python train.py --n_layer=8 --d_model=160 --n_experts=128 --experts_per_token=2 --d_expert=96 --d_shared_expert=128 --activation="geglu" --moe_layers=[0, 1, 2, 3, 4, 5, 6, 7] --router_score="sigmoid" --normalize_top_k=true --routed_scale=1.0 --balance_loss=0.00166 --balance_bias=true --n_groups=4 --groups_per_token=1 --shared_expert_gate=true --init_std_router=0.0225 --lr_router=0.000861 --n_head=2 --n_kv_head=2 --head_dim=64 --vocab_size=8919 --norm="rmsnorm" --norm_place="pre" --norm_eps=1e-05 --positions="rope" --rope_base=10000.0 --rope_fraction=1.0 --qk_norm=false --attn_scale=0.125 --tie_embeddings=false --parallel_block=false --init="uniform" --init_std_qkv=0.0404 --init_std_o=0.0 --init_std_up=0.0404 --init_std_down=0.0 --optimizer="soap_variant" --lr=0.00549 --beta1=0.95 --beta2=0.99 --weight_decay=0.026 --lr_head=0.0139 --grad_clip=1.0 --warmup_steps=200 --schedule="wsd" --decay_fraction=0.868 --decay_shape="linear" --final_lr_fraction=0.0 --batch_tokens=131072 --seq_len=384 --doc_mask=true --z_loss=1e-05 --train_tokens=575100000 --steps=4388 --dataset="wikipedia_en"
Below are experts of layer 5 (counted from 0) of a mixture-of-experts language model. Rows are named router (the router's row for the expert), gate (a neuron's input weights, with its number), up (a neuron's input weights, with its number) and show model dimensions 0-159. Each number is 128 + 24 x the weight over its row's rms, rounded and kept within 0 to 255.
After each expert's rows: "mostly gets" lists some tokens that are sent to it at least half of the time. This comes from a sample of Wikipedia text that the model never trained on.

# expert 77
router [ 95 122 124 119 102  97 113 134 146 138  99 146 145 112 161 121 150 110 155 138  70 153 157 167 103 117 110 135 149 151 105  86 147 138 141 132  95 139 130 118 114 140 177 160 136 148  92 106 119 130 140 139 149 120  84 146 124 143 141 138 163  99 147 131 136 118  91 147 161 106 115  79 127  92 101 115 141 161 139 150 102 104 130 110 141  88 155  94 129 137 102  98  89 137 123 122 120 111 170 168 131 133  98 155  91 110  74 115 158 127 145 121 103 137 149 138 135  83 132 170 129 136 103 161 148 122 143 131 126 113  75 123 151 138 109 154 178 114  98 118 104 120 153 118 121 166  80 105  99 118  94 111  97  85 121 153 164 138 115 132]
gate0 [128 170 154 104 139 156 132 146 110  83  80 152 118 136 135 102 115  85 118 123  99 121 159 193 147 138 135 133 128 144 119 134 163 155 148 127 164 132 166 123 121 110 111 110 131 104 132 143 107 105 162 106 120 145 126 113 155 135 131 113 153 120 149 104 146 115  95 131 103 133  99  96 144 125 108 133 144 137 158 154  99 117 144  98  86  95 100  98 137 138 107 126 114 140 166 122  91 138 145 106 138 104 118 160 180 111 109 122 151  67 100 101 132 115 125 104  75 105 117 145 129  76 120 105 154 154 177  94 125 113 126 107 120 128 116 111 125 110  87 120  85 132 135 108 102 151 166 140  74  98  96 105 107  79 129 110 120 121 158 126]
up0 [190 128  76 121  76 129 112 103 143 138 158  67 134 134  98 126 185 134 143 150 109 153  95 108 158 127 137 151  95 118 157 129  70 118 129 170  88 171 118 108 139 135 158 110 133  85 128 100 135 125 139 150 122  88 134 160  93 100 106 125 110 130 134 162 124 149  94 149 116 119 139 125 104 123 133 168 100 121 123  96 130 108 142 185 139 123 104 121 143 146 109 150 111 140  87 123 141 151 144 124 145 117 157 120 142 118 171 160 148 168 127 106 121 122 144 173 173 173 145 112 147 151 121 145 124 127 120 178 108 108 170 112 147 100 105 140 154 127 126 129 132 111  97 158 106 123 136 123 158 138 149 128 139 146 101 117 128 103 109 145]
mostly gets: " ex", " pro", " For", " e", " Ex", "For"

# expert 73
router [140 113 170 127 113  96 132 182 136 159  95 106 155  94 124 140 137  80 117 129 152 157 150 137 162 131 127 121 128 171 143 111 115 138 129  93 132 115 130 127 120 105 129 154 157 148 124 109 168 136 100 126  99  99 118 114 113 144 124  78 122 106 112 159 128 158  94 118 149  96 162  81  94 114 105 101 137 137 107 129 170 104  97 113 129 120 124  79 156 119 140 103 137 114 153 125 166  93 150 145 131  83 136 132 110 138 121 160 175  66 137 150 121 137 152 119 116  95 133 170 103 120 125 157 104  77 124 141 101  76 107 125 123 138 146 133 170 113 103 165  69 124 158  97 110 122 104  92 102 132 123 120 104 121 140 105 127 125 134 137]
gate0 [130 133 120 147 102 157 102 114 175 113 142 104 131 130 116 135 110 146 134 122 145 140 164 140 130  92 111 151  97 152 143 113 132  93 113 107 131 107 150 138  71 166 131 135 123  95 105 161 139 107 148 158  97 101 121 114 136 167 117 127  94 125 116 129  68 121 141 126  92 179 154 139  56 157 111 132 107 152 154 171 175 104 111  87 162 116 106 105 135 141 156  75 139 116 123 154 133  88 115  91  96 116 113 125 128 164 109 107 124 138 140 131 137 153  98 110  85  98 122  86 122 115 129 155 114 135 132 141 115 106 115 159 105 109 150 145 121 162 135 144 112 140 136 129 105  81 132 110  77 129 181 126 162 130 140 125 134  90 111 139]
up0 [138 111  88 148  99 118 126 130 134 142 162  58 114 167 137 114  96 133 130 139 135 120 132  82 127 130 135 145 156 102  95 119  95 113  92  99 140 144 149 167 143 156 145 119 124 137 123  74 140 104 102 143 127 120 144 148 153 127 146 132  95 169 155 146 127 143 104 131 132  76 142 161 138 131 168 106 133 119 115 113  97 121 119 133 123 156 145 147 115 154 132 158 118 144 134 133 150  93 105 101 124  86 109 118 134 138 141  64 130 110 150 120 154 105 147 138  95 108 134 133  90 145 143  41 124 144 131  93  92 106 155  82 114 148 103 137 104 140 132 169 158 129 119 151 140 151 124 126 131 133  66 164 107 133 172 120 153 142 153 124]
mostly gets: "ribut", " rout", "ecut", " sculpt", " charg", " collect"

# expert 110
router [ 97 108 146 103 146 124  89 135  95 130 116  96 139 101 138 119 146  73 173 100 111 129 161 184 111 151 112 118 139 191 120  85 123 107 135 109 124 145 147 119 136 119 165 176 122 122 127 122 148 132 140 146 110  99 106 142 134 108 134 124 125 113 147 152 134 132 138 152 156  76 158 108 122  83 124  90 163 160 139 131 118 101 123 138 136  99 127 103 131 120 112 142 152 124 155 122 124  68 171 126 134 141 121 146 113 157  50 100 142 136 143  98 117 150 130  86 137 134 137 165 137 147  95 131 144 103 137 110 123 104  94 128 147 116 127 197 136  95 133 102  98  94 148 156 118 178 124 129 131 132 136 136 138 122 163 138 171 135 126 156]
gate1 [115 115 113 115  93  72  83 120 127 123 102 105 163 114 111  87 149 151 149 146 139 149 135 139 125 146 155 167  95 132 117 178 148 118 160 103 121 100  97 164 133 113 129 123 135 118 148 138 143 146 151 121  85 109 106 129 113 133 116 118 135 176 132  74 132  98 120 132 106 151  94 158 155 123 132 112 118 165 137 122 131 118 149 141 154 112 149  94 120 133 114 159 153 133  87 132  97 105 140 110 136 119 116 122 119 160 154 132 115 119 147 106  81 184 110 112 117 115  97  98 124 159 144  71  88  94 135 120 149 128  89 144  80 116 137 161 157 166  66 146  75 116 135 137 146 170 131 127 130 137 116 116 135 147 113 110 111 126  95  89]
up1 [120 155 101 134 131 118  54 122  73 121 101 129 118  83  91 149 112 115 180  91 151  83 105 104  89 126 108 146  99 131 139 104  90 147 140 116 121  80 126 133 167 131 118 139 123 141 110 118 176 167 135 162 120  72 105  93 127 149 148 131  89 102 120 131 114 135 135 138  87 117 137 126 126 125 113  94 156 160 112 128 145 139 154 124 116 144 154 116 171 116 131 123 113 158 119 139 138 102 120 146 117 108 190 118  98 138 152 144 147 141 100 163 143 119 144 162 123 153 112 123 130 116 113 102 119 129 138 131 119 148  97  94 122 133 149 103 116 165 158 143 129 131 120 134  97  81 150 131 138 136 157 119 116 185 125 161 134 139  66 111]
mostly gets: " From", "From", " from", " across", " in", "from"

# expert 99
router [140 162 124 127 105 105 120 174 113 118 127 120 116 124 154 107 152 114 158 184 101 128 155 169 108 101  88 102 150 175 105 101 136 144 136  86 122 129 144 111  74 103 131 171 122 158 111 132 178 122 110 125 105  95  69 124 175 135 146 118 127 137 129 137 122 137  87 122 156 130 147 116  89 115 120  85 184 150 119 151 127 126 123 118 117  98 159 118 143 140 148 125  99  92 154  84 161  99 121 149 122 118 130 162 108 152 105 101 170  94 178 118 135 176 123 139 117 138 118 148 120 139 113 146  84 113 142 116 115 124 120 137 159 171 101 136 123 110 102 138 148 134 113 129 126 129 114 117  95 155 152 144  92 170 137 138  99 133  98 148]
gate0 [114 117 119 124 109 142 163 154 141 125 122 101 111 143 110 166 118 117  94 129 119 164 135 156 127 124 169  96 127 104 140 145 120  70 141 100 127 128 122 115 149 110 117 123 152 134 111 159  95  94 170 108 144  88  97 112 125  97 186 151 159 101 146  93 177 139 128 102 124 145 150 127  88 128 155  96 120 140 159 150 135  89 139 102 153 104 124 146 131 125 117 109  76 127 130 141 143  79 140 162  92 130 128 121 132 104 126 110 147 125 120 105 172 140 129 113 104 115 108 112  98 178 104 130  81 108 108 121 183 119 118 135 134 122 106 141 126 109 118 139 170 186  86 115 121 114 181 113 117 110 114 113 147  77 132 125 181 137 127 131]
up0 [171 117 102 122 128 133 135 133 104 105 105  89 132 134 123 115 100 142 140 158 133 135 125 166 149 173 118 124 141 135 124 129 100 149  92 148 135 122 126 196 107 142 113 133 109 159 114  99 144 154  86 176 117 159 139  96 136 118 133  88 122 145 155  94 104 135 133 121  96 131  86  90 161 102 127 163 125 136 123 106 144 158 132 114  98 128 151 117 179  82 123 136 108 139 145 120  99 144 195 138 100 119 107 151 119  68 170 143 159 120 100 114 136 133 126 101 131 144 113 118 124 127 170 161 127 156 142 129 133 106 152 111 124 115 125  76 116 140 133 131 139  90 152  87 123 126  96 181 148  94 177 147 120 130 172 137 137  93 136 132]
mostly gets: "op", " hop", "rap", "oc", " rob", " cell"

# expert 47
router [137 137 104 136 100 164 125 136 117  85 119 112 128  91 127 126 140 115 141 178 131 130 163 179 154  94 107 127 169 148 141 146 161 123 132  89 160 100 141 149  92 111 168 158 170 128  94  79 138 179 111 154 120 123 118 131 131 161 161 119 105 116 117 133 136 140 129 168 131 105 131 123  71 102  80 110 168 127 114 135 137  92 101 111 143  82 131 139 119  91 153 127 126 170 159  93 125 100 156 135 149 106 114 176 107 164 113 126 154 121 151 112 149 141 136  98 114 136 139 148 117 138 135 164 135 141 176 135  49  90 136 144 143 140 125 143 131  82 130 139 132 142 144 116 111 147 104 127  93 133 161 130 143 108 133 140 134 133 119 131]
gate5 [122 129 110 119 136 135 118 139  89  93 116 141 159 109 126 135 111 130 168 150 147 103 137 105 137 121 149 171 159 136 122  52 152 146 124  96 122 122 126 139 120 144 124 116 138 141 154 130 156 166 146 132 111 108  80 139 103 173 108 111  81 103 131 143 151 153 130 173 146 139 156 147 143 153 143  80 143 148 111 128 124  93  86 106 116 125 149 109  92  86 139  94 120 123 151 108  87 132 138 158 124 151 153 112 149 135  87 104 158 126 133 110 114 111 160 108  88 180 107 124  93  85 130 151 158 159 128 151 119 128 128 117 142 157 127 122 117 132 163 129 122 143 158 139 122 127  78 103  59 147 106 119  93 110 126 159 129 133 144 183]
up5 [108 130 111 110 120 107 151 130 114 112 140  89 155 136  90 126 125 143 139 153 145 127 141  89 117 118 138 125 157 133 142 106 199 104 153 119 125 110 106 168 101 141 107 124  93 136 110 112 132 109 163  92 101  97 106 138 130 140 129  92 120 140 148 122 120 114 138 146  88 126 141 153 103 115 165 109 157  96 123 189 155  85 138 155 125 119 162  98 139 123 102 147 102 118 119 110 118 100 193 139 116 123 128 168 157 144 116 119 148 117 132  90 139 130 181 132 137 123  78 168 144  77 146 162 123 173 135 155 122 163 131 150 131 164 139 159 140 118 169 141 121 143 134 108 109 146  81 117 125 151  98 111 140  81 168 176 135 128 126 124]
mostly gets: " Frances", "loy", " According", "uther", " Ell", " Lind"

# expert 90
router [132 126  90 126 106  91 137 152 144 111 119  99 134  84 150  81 138 131 120 130 128 190 132 132 108  89 101 145 125 161 150  96  91 154 137  97 104 121 166 116 120 109 161 150 143 126 109  93 176 146 133 163 118 117 128 150 112 149 114  95 127 118 156 135 142 140 150 129 108  80 131 113  98 106 129 131 139 120 139 140 134  86  92 109 112  98 150  96 102 110 101 120 114 135 142 103 141 101 174 107 189  89 121 139 128 138 121  88 179 124 151 121 111 149 148 119 148  95 136 137 135 158 140 135 112 110 124 106 106 114 107 111 130 124 106 136 170 109 112 155 119  86 167 140  65 133 106 121 125 146 168 138 128 162 115 154 118 142  71 168]
gate0 [136 118 138 147 105 121 141 113 138 122 150 171 107 124 158 176 137 121 145 144 112 112  64 114 121 135  95 124 138 186  96 131 102 103 149 129 101 120 156 114 102 111 137 147 115 121 130 143 110  99 171 136 121 114 176 139 116 172 173 126 138  84 165 114 149 110 150 126 141 170 120  94 127 107  78 111 117 133  97 133 149 130 141 108 101 122 156  99 175 155 137 136 156 110  83 162 144 107 139 149 124 132 123 157 158 115 120 141 135 112 140 122 142  85 129  95 155 167 124  87 163 158 121 147 124 123 114 135 103 107 162 134 140 140 120 136 128 170 134 141 105  92 165 190 138 114 107 145 164 105  73 112 115 122 147 121 123  88  94 114]
up0 [165 156 109 121 146 143  83 135 143 107 105 127 132 144 150 109  96 130 135 130 154 127 105 144 109 136 143 124 157 119 127 128 145 117 131 152 154 106 118 141 139 124 119 132 136 136 167 102 134 145 169 132 118 141 103 121 155 111 154 129  97 130 165 134  83  90 160  94 164 129 152  95 160 147 166 131 138 160 111 129 122 117 137 115 153 102 141 157 200 152 127 158 156 129  64 120 110  91 139 130 114  64  99 120 111 118 122 100 166 100 136  93 143 145 157 115 117 140 109  71 120 134 134  86  98 149 108 133  92 110 168  91 156 148 162 148 123 138 158 124 119  92 157 131 130 126 111 171 155 146 157  93 140  94 106 120 129 144  96  89]
mostly gets: " Votes", " Chevrolet", "0"